config.toml
n_kv_head = 1
vocab_size = 32768
init_std_up = 0.0157
lr_mult_o = 0.776
dataset = "wikipedia_en"
Below are experts of layer 9 (counted from 0) of a mixture-of-experts language model. Rows are named router (the router's row for the expert), gate (a neuron's input weights, with its number), up (a neuron's input weights, with its number), down (a neuron's output weights, with its number) and show model dimensions 320-383. Each number is 50 + 12 x the weight over its row's rms, rounded and kept within 0 to 99.
Before each expert's rows: a language model's description of what the expert responds to; "comes before" lists some tokens at least twice as common just after its tokens as in all text. This comes from a sample of Wikipedia text that the model never trained on. Tokens count by the router's weight.

# expert 20
Career achievement verbs. Verbs and words of winning and appointment in career narratives, such as won, win, earned, appointed, elected, became, his after began.
comes before: " the", " a", " his", " in", " as", " to"
router:56 66 58 53 38 57 68 57 61 45 39 60 51 51 41 70 48 48 60 34 36 53 68 56 54 49 68 43 54 39 38 63 40 57 35 52 52 42 28 54 39 66 26 38 54 32 35 60 54 47 57 39 53 39 76 47 51 38 48 69 41 49 52 40
gate0:41 58 43 49 45 36 43 37 61 50 60 41 59 43 36 38 67 52 43 50 64 42 57 55 48 49 51 56 46 55 57 52 68 35 21 56 30 66 57 50 29 39 56 39 43 55 60 60 63 47 59 42 38 68 54 57 43 25 55 73 74 60 37 63
up0:59 35 53 64 47 59 70 74 53 53 34 40 56 41 51 44 52 52 39 32 67 37 55 43 59 66 47 60 76 45 63 51 71 51 49 55 52 56 42 43 52 58 36 37 44 51 61 55 66 58 49 49 58 55 58 54 58 54 29 82 16 63 68 54
down0:47 57 40 38 31 51 45 64 63 47 46 34 43 75 61 55 34 59 58 34 37 44 61 48 54 58 38 53 46 65 23 57 43 53 33 63 45 33 59 59 56 37 48 19 64 40 68 40 46 43 38 36 56 54 61 55 21 43 74 40 39 45 44 53
gate1:35 58 31 49 34 55 61 62 40 47 52 38 70 46 75 72 46 42 58 44 51 51 32 56 71 46 22 58 54 62 52 54 52 55 22 26 49 68 49 34 27 39 57 57 50 45 41 66 66 60 44 35 48 54 31 66 49 46 43 43 63 53 26 54
up1:41 60 73 41 49 46 45 31 50 59 40 39 52 43 53 20 55 59 55 67 59 46 55 56 38 53 56 37 56 49 52 38 61 22 34 55 47 48 58 50 47 44 53 55 43 47 65 47 29 55 54 75 55 49 50 44 51 64 56 62 44 53 36 71
down1:43 26 47 51 76 33 15 55 48 62 59 47 52 61 35 50 48 32 41 68 42 57 38 39 44 54 69 47 55 36 61 52 44 58 40 56 66 56 54 58 61 54 41 37 54 41 42 54 50 50 60 43 36 58 66 35 59 33 38 83 20 30 57 60
gate2:65 35 62 48 56 41 72 09 46 42 39 45 57 26 51 74 72 56 36 42 59 55 63 43 41 36 60 62 63 58 27 46 33 30 43 50 58 57 64 35 41 48 57 63 61 66 29 37 57 58 33 32 59 34 42 49 54 27 46 38 45 62 42 68
up2:38 55 59 30 58 56 43 22 55 49 47 33 46 38 54 64 51 52 63 54 74 25 54 55 39 65 54 51 49 75 65 41 59 50 57 44 58 39 40 44 46 40 30 49 66 68 39 57 68 46 55 58 60 73 62 63 38 59 47 46 34 30 36 59
down2:34 41 41 61 57 61 49 52 37 56 47 70 53 33 36 37 52 58 43 51 53 64 61 48 54 59 49 30 50 48 62 45 74 82 42 52 55 50 47 64 47 40 54 41 53 29 48 57 37 48 35 36 72 49 61 52 49 67 72 47 52 54 41 49
gate3:33 36 65 64 67 62 49 39 59 46 57 44 51 61 44 56 63 38 56 56 57 46 53 62 42 51 42 50 53 51 59 35 50 34 64 41 42 70 48 48 58 58 57 55 38 55 46 58 48 66 50 54 49 50 66 55 49 59 38 54 54 48 34 40
up3:66 27 41 36 63 42 35 67 51 69 51 43 61 67 36 56 57 61 65 71 68 67 74 50 24 52 42 53 53 60 61 27 57 49 34 52 51 51 44 56 45 69 47 33 69 45 43 60 60 39 47 42 37 39 53 41 59 60 68 46 46 49 46 47
down3:51 43 39 58 49 73 62 53 44 55 55 41 40 58 89 49 50 54 45 34 41 65 45 41 44 30 70 45 63 50 44 46 42 39 40 52 31 53 37 27 29 54 60 46 55 52 49 28 57 58 45 45 51 74 51 40 59 37 52 34 64 56 55 42
gate4:73 57 47 54 27 73 64 25 53 40 69 48 44 66 37 42 51 46 59 68 44 47 75 61 42 57 53 38 52 44 41 52 42 30 34 44 47 55 49 35 41 32 57 45 46 47 43 60 59 43 46 45 51 49 45 39 37 39 55 48 64 67 41 58
up4:68 43 57 60 52 53 50 48 38 41 41 48 29 19 46 61 48 41 49 44 50 76 28 49 50 36 21 55 64 48 53 56 57 40 32 60 49 52 47 39 53 53 46 53 53 44 42 43 44 82 44 44 55 34 31 45 44 59 44 41 66 55 48 63
down4:62 52 47 54 72 39 47 43 59 25 50 61 53 46 39 55 68 43 54 57 51 38 48 44 59 44 42 53 24 57 62 56 43 50 47 53 43 57 55 55 69 55 56 41 25 52 38 84 61 67 55 29 47 59 50 69 42 31 47 70 60 70 48 44

# expert 11
Space before numbers. Bare space tokens in tables, infoboxes and dates that come right before a number or year, such as March 1992 and ft 7.
comes before: "1", "201", "200", "2", "202", "0"
router:46 57 47 56 61 41 38 58 44 45 50 45 43 73 41 50 65 41 43 39 70 67 46 53 46 56 58 56 47 61 57 55 58 51 21 58 42 49 64 31 60 52 74 60 59 47 30 62 61 69 49 24 46 29 28 62 24 54 45 63 53 54 49 41
gate0:38 45 44 21 60 62 56 60 45 85 51 53 62 52 74 53 68 51 45 56 66 40 44 45 57 61 57 53 54 56 69 79 43 57 47 23 49 38 58 34 59 62 37 41 68 47 29 32 62 59 60 38 69 30 60 56 52 71 44 32 43 40 39 51
up0:64 65 52 34 34 46 70 59 48 56 37 56 56 60 28 48 41 46 70 36 56 71 61 40 73 47 49 38 46 53 55 49 52 78 43 52 46 47 26 47 69 61 46 55 54 52 36 62 61 36 37 47 51 58 36 45 54 38 24 51 52 42 63 43
down0:36 42 53 49 35 65 37 52 69 61 63 40 43 57 41 37 49 56 39 70 46 36 40 48 45 78 47 38 42 70 61 42 30 46 42 44 43 27 47 58 58 31 30 62 45 62 59 59 66 23 56 49 50 66 34 42 40 35 35 51 52 47 48 61
gate1:61 57 50 68 77 54 53 36 57 63 50 39 48 45 50 64 59 37 40 64 54 71 34 53 48 57 47 32 26 39 63 56 56 57 46 37 30 53 42 50 29 68 43 64 91 44 49 51 52 75 64 48 54 59 40 51 31 59 44 54 46 50 44 69
up1:57 52 38 71 47 51 51 56 50 38 62 55 67 43 44 44 61 47 31 44 33 80 70 40 87 31 42 47 58 58 42 48 56 31 45 50 42 41 46 29 53 53 51 56 81 40 65 59 29 44 37 45 67 50 63 60 50 41 62 32 55 40 69 69
down1:42 50 62 41 38 38 44 46 52 26 59 36 58 64 48 38 65 34 58 59 77 58 46 45 52 61 64 55 56 59 68 49 64 64 56 40 65 46 64 35 55 25 37 77 58 42 44 44 52 63 66 56 44 43 41 52 57 51 72 36 54 77 51 60
gate2:52 36 43 51 51 33 64 47 46 49 44 48 65 63 54 56 61 47 42 44 51 49 56 43 55 33 47 73 37 71 42 67 50 52 49 32 43 52 58 55 64 46 30 57 55 45 58 62 54 64 49 50 37 63 55 58 33 68 61 42 47 49 48 76
up2:59 49 46 47 49 55 36 64 36 37 33 52 60 26 57 62 67 45 39 55 66 41 44 64 34 52 69 48 51 54 52 62 33 80 64 52 51 55 82 56 52 42 55 44 30 71 46 53 67 59 55 40 47 42 47 47 38 54 42 58 62 68 32 70
down2:52 72 40 48 64 68 59 50 41 43 38 30 33 37 50 35 41 23 47 36 62 46 61 54 36 49 54 27 60 39 52 53 52 45 41 51 58 42 38 50 34 59 43 53 56 43 57 64 60 50 76 54 36 35 37 41 51 43 60 54 52 49 51 46
gate3:49 76 76 84 40 57 66 64 33 30 64 29 24 55 44 72 65 34 63 28 60 59 62 70 39 84 48 61 67 66 50 58 59 53 49 57 40 65 32 21 56 66 64 53 44 48 49 41 64 34 50 36 59 41 43 54 33 47 31 43 49 24 61 52
up3:52 36 43 40 37 54 28 49 55 35 51 41 62 65 51 66 53 55 59 25 59 42 41 51 52 56 38 51 18 79 51 52 63 36 68 57 38 65 53 50 53 77 34 57 53 58 22 41 30 53 45 70 48 38 60 40 67 58 75 58 78 23 49 53
down3:42 59 32 57 38 55 43 60 43 33 50 33 75 40 47 46 53 51 39 50 63 51 37 63 64 58 39 61 49 65 55 58 52 55 74 75 29 32 41 53 52 49 38 33 35 52 53 46 33 58 46 58 76 67 66 42 47 35 80 47 71 26 37 80
gate4:48 47 48 70 70 63 45 46 36 56 50 30 31 55 62 36 67 28 48 64 32 63 40 67 60 43 56 57 67 55 37 40 44 33 49 68 58 73 78 45 49 58 58 46 76 52 58 56 44 62 56 47 22 54 48 28 55 60 63 47 67 43 61 56
up4:29 44 43 41 38 60 44 70 52 56 62 57 35 60 60 59 47 40 54 57 58 24 34 45 26 60 34 31 50 15 47 45 54 43 46 25 46 58 43 44 47 30 56 46 51 48 50 49 81 46 50 55 57 63 54 52 73 60 57 48 38 46 53 41
down4:53 33 35 61 44 46 34 40 53 62 51 46 57 59 33 63 64 38 63 54 28 65 61 37 45 69 39 61 57 76 57 45 50 63 39 45 62 41 46 52 53 44 57 65 47 56 70 61 61 43 58 62 41 56 37 50 41 48 50 55 73 49 51 63

# expert 6
Sports schedule tables. Pipes, scores, dates and venue names in college sports schedule and results tables, such as W 65–58, Holt Arena, attendance.
comes before: " ", " |", "–", "|", " @", " W"
router:60 33 53 24 57 58 57 67 53 55 51 48 41 41 47 39 47 46 24 55 29 46 48 49 36 52 77 72 62 57 58 35 24 44 49 59 54 57 69 43 44 40 34 60 51 75 52 47 48 39 54 47 51 51 53 50 55 40 50 45 59 73 14 60
gate0:51 59 34 51 62 44 39 63 33 66 45 59 65 44 50 61 69 53 75 57 48 54 61 50 55 35 25 46 66 81 64 47 56 56 46 43 46 57 41 30 21 43 56 59 45 55 46 62 64 44 38 37 52 43 65 56 43 59 65 35 49 67 45 45
up0:28 52 45 61 67 47 45 47 35 72 38 41 47 53 66 75 67 34 57 50 82 53 38 43 33 43 26 54 40 44 59 65 53 79 44 53 49 63 69 58 46 43 50 36 57 24 42 62 45 68 43 44 59 44 50 65 41 52 45 34 45 34 75 46
down0:46 48 42 42 44 53 38 47 47 29 66 21 57 34 40 48 64 39 29 31 44 57 36 48 43 35 44 39 58 45 42 30 56 65 43 59 88 61 40 71 65 69 57 68 51 53 61 53 60 43 53 73 62 53 58 57 56 45 56 34 44 56 59 70
gate1:41 62 61 54 51 51 52 62 66 51 58 43 59 57 40 57 46 62 22 57 65 63 58 31 48 43 50 65 45 57 58 37 62 56 30 40 45 33 60 39 41 67 62 44 62 61 40 64 53 44 65 57 55 40 30 53 62 45 66 40 44 48 60 51
up1:35 61 60 47 58 54 49 63 52 64 53 46 36 36 40 57 55 44 43 37 45 49 42 60 47 43 52 63 49 38 48 48 68 66 51 47 55 54 68 54 61 68 35 35 45 44 57 69 46 45 38 58 38 77 54 50 41 74 50 40 73 64 60 53
down1:57 35 57 52 42 40 59 51 39 47 60 64 55 37 51 40 60 54 48 63 52 36 46 70 47 71 58 51 52 60 65 48 59 37 63 52 59 32 46 71 62 34 44 50 55 13 61 60 41 49 56 42 70 30 64 34 59 55 41 43 50 25 39 31
gate2:59 37 52 40 61 61 23 53 43 56 62 34 52 51 65 48 59 48 57 59 50 44 60 63 57 54 53 41 45 58 71 50 45 58 53 48 42 64 42 41 31 52 66 59 52 49 57 46 40 61 48 58 46 38 44 55 43 61 61 44 72 26 36 40
up2:35 58 61 33 70 49 47 64 61 42 69 52 53 60 43 71 39 65 37 52 65 39 46 53 47 55 45 53 45 69 50 38 54 31 57 69 55 63 93 53 57 48 58 41 50 59 43 51 27 50 57 40 39 52 58 47 43 61 45 41 56 66 35 51
down2:47 48 44 59 33 58 49 60 75 43 62 51 41 31 49 59 66 45 28 45 54 37 57 49 44 56 55 74 26 41 55 46 70 47 43 52 46 50 46 64 52 57 59 39 53 46 45 52 63 43 48 57 38 58 54 52 56 60 58 38 29 61 66 62
gate3:42 34 38 51 33 64 51 40 50 46 46 51 48 49 59 61 45 43 44 57 67 49 37 42 64 55 48 68 60 44 52 53 40 55 65 64 58 73 67 57 82 41 49 25 49 59 71 54 68 47 52 51 47 38 62 59 47 42 50 45 37 64 50 60
up3:54 70 55 50 55 49 34 44 32 47 57 64 45 35 43 38 48 53 40 30 51 55 70 50 49 30 51 42 65 39 49 30 53 70 58 38 41 49 57 45 31 59 61 52 68 55 59 67 47 66 47 53 41 51 39 35 41 35 48 59 49 45 68 56
down3:53 23 47 35 46 55 66 54 49 36 43 62 52 63 59 55 46 53 34 50 24 47 42 42 41 53 64 50 53 51 62 53 25 49 39 39 71 43 50 27 64 47 36 59 53 49 44 33 64 38 45 38 43 30 71 35 37 60 55 41 61 48 47 42
gate4:36 36 47 53 65 54 48 56 56 46 36 40 73 48 65 39 60 41 60 48 46 38 64 42 41 37 57 38 47 53 58 65 29 66 37 62 52 47 43 36 45 60 72 56 68 46 47 38 49 52 53 50 47 56 59 65 42 60 45 30 52 56 40 49
up4:63 68 38 42 55 47 47 53 60 70 51 58 43 45 61 58 58 56 70 42 46 55 63 33 54 29 36 29 46 77 62 40 50 56 52 30 49 73 52 52 35 48 39 56 62 43 60 36 50 75 44 60 57 53 63 55 58 59 48 54 61 42 37 40
down4:38 43 57 60 45 76 36 37 28 33 50 52 30 51 22 41 52 71 42 17 30 47 48 39 37 53 56 64 62 51 36 27 46 60 60 64 52 42 59 44 59 44 45 52 68 34 50 55 66 53 23 40 50 51 50 57 46 78 45 52 71 46 55 45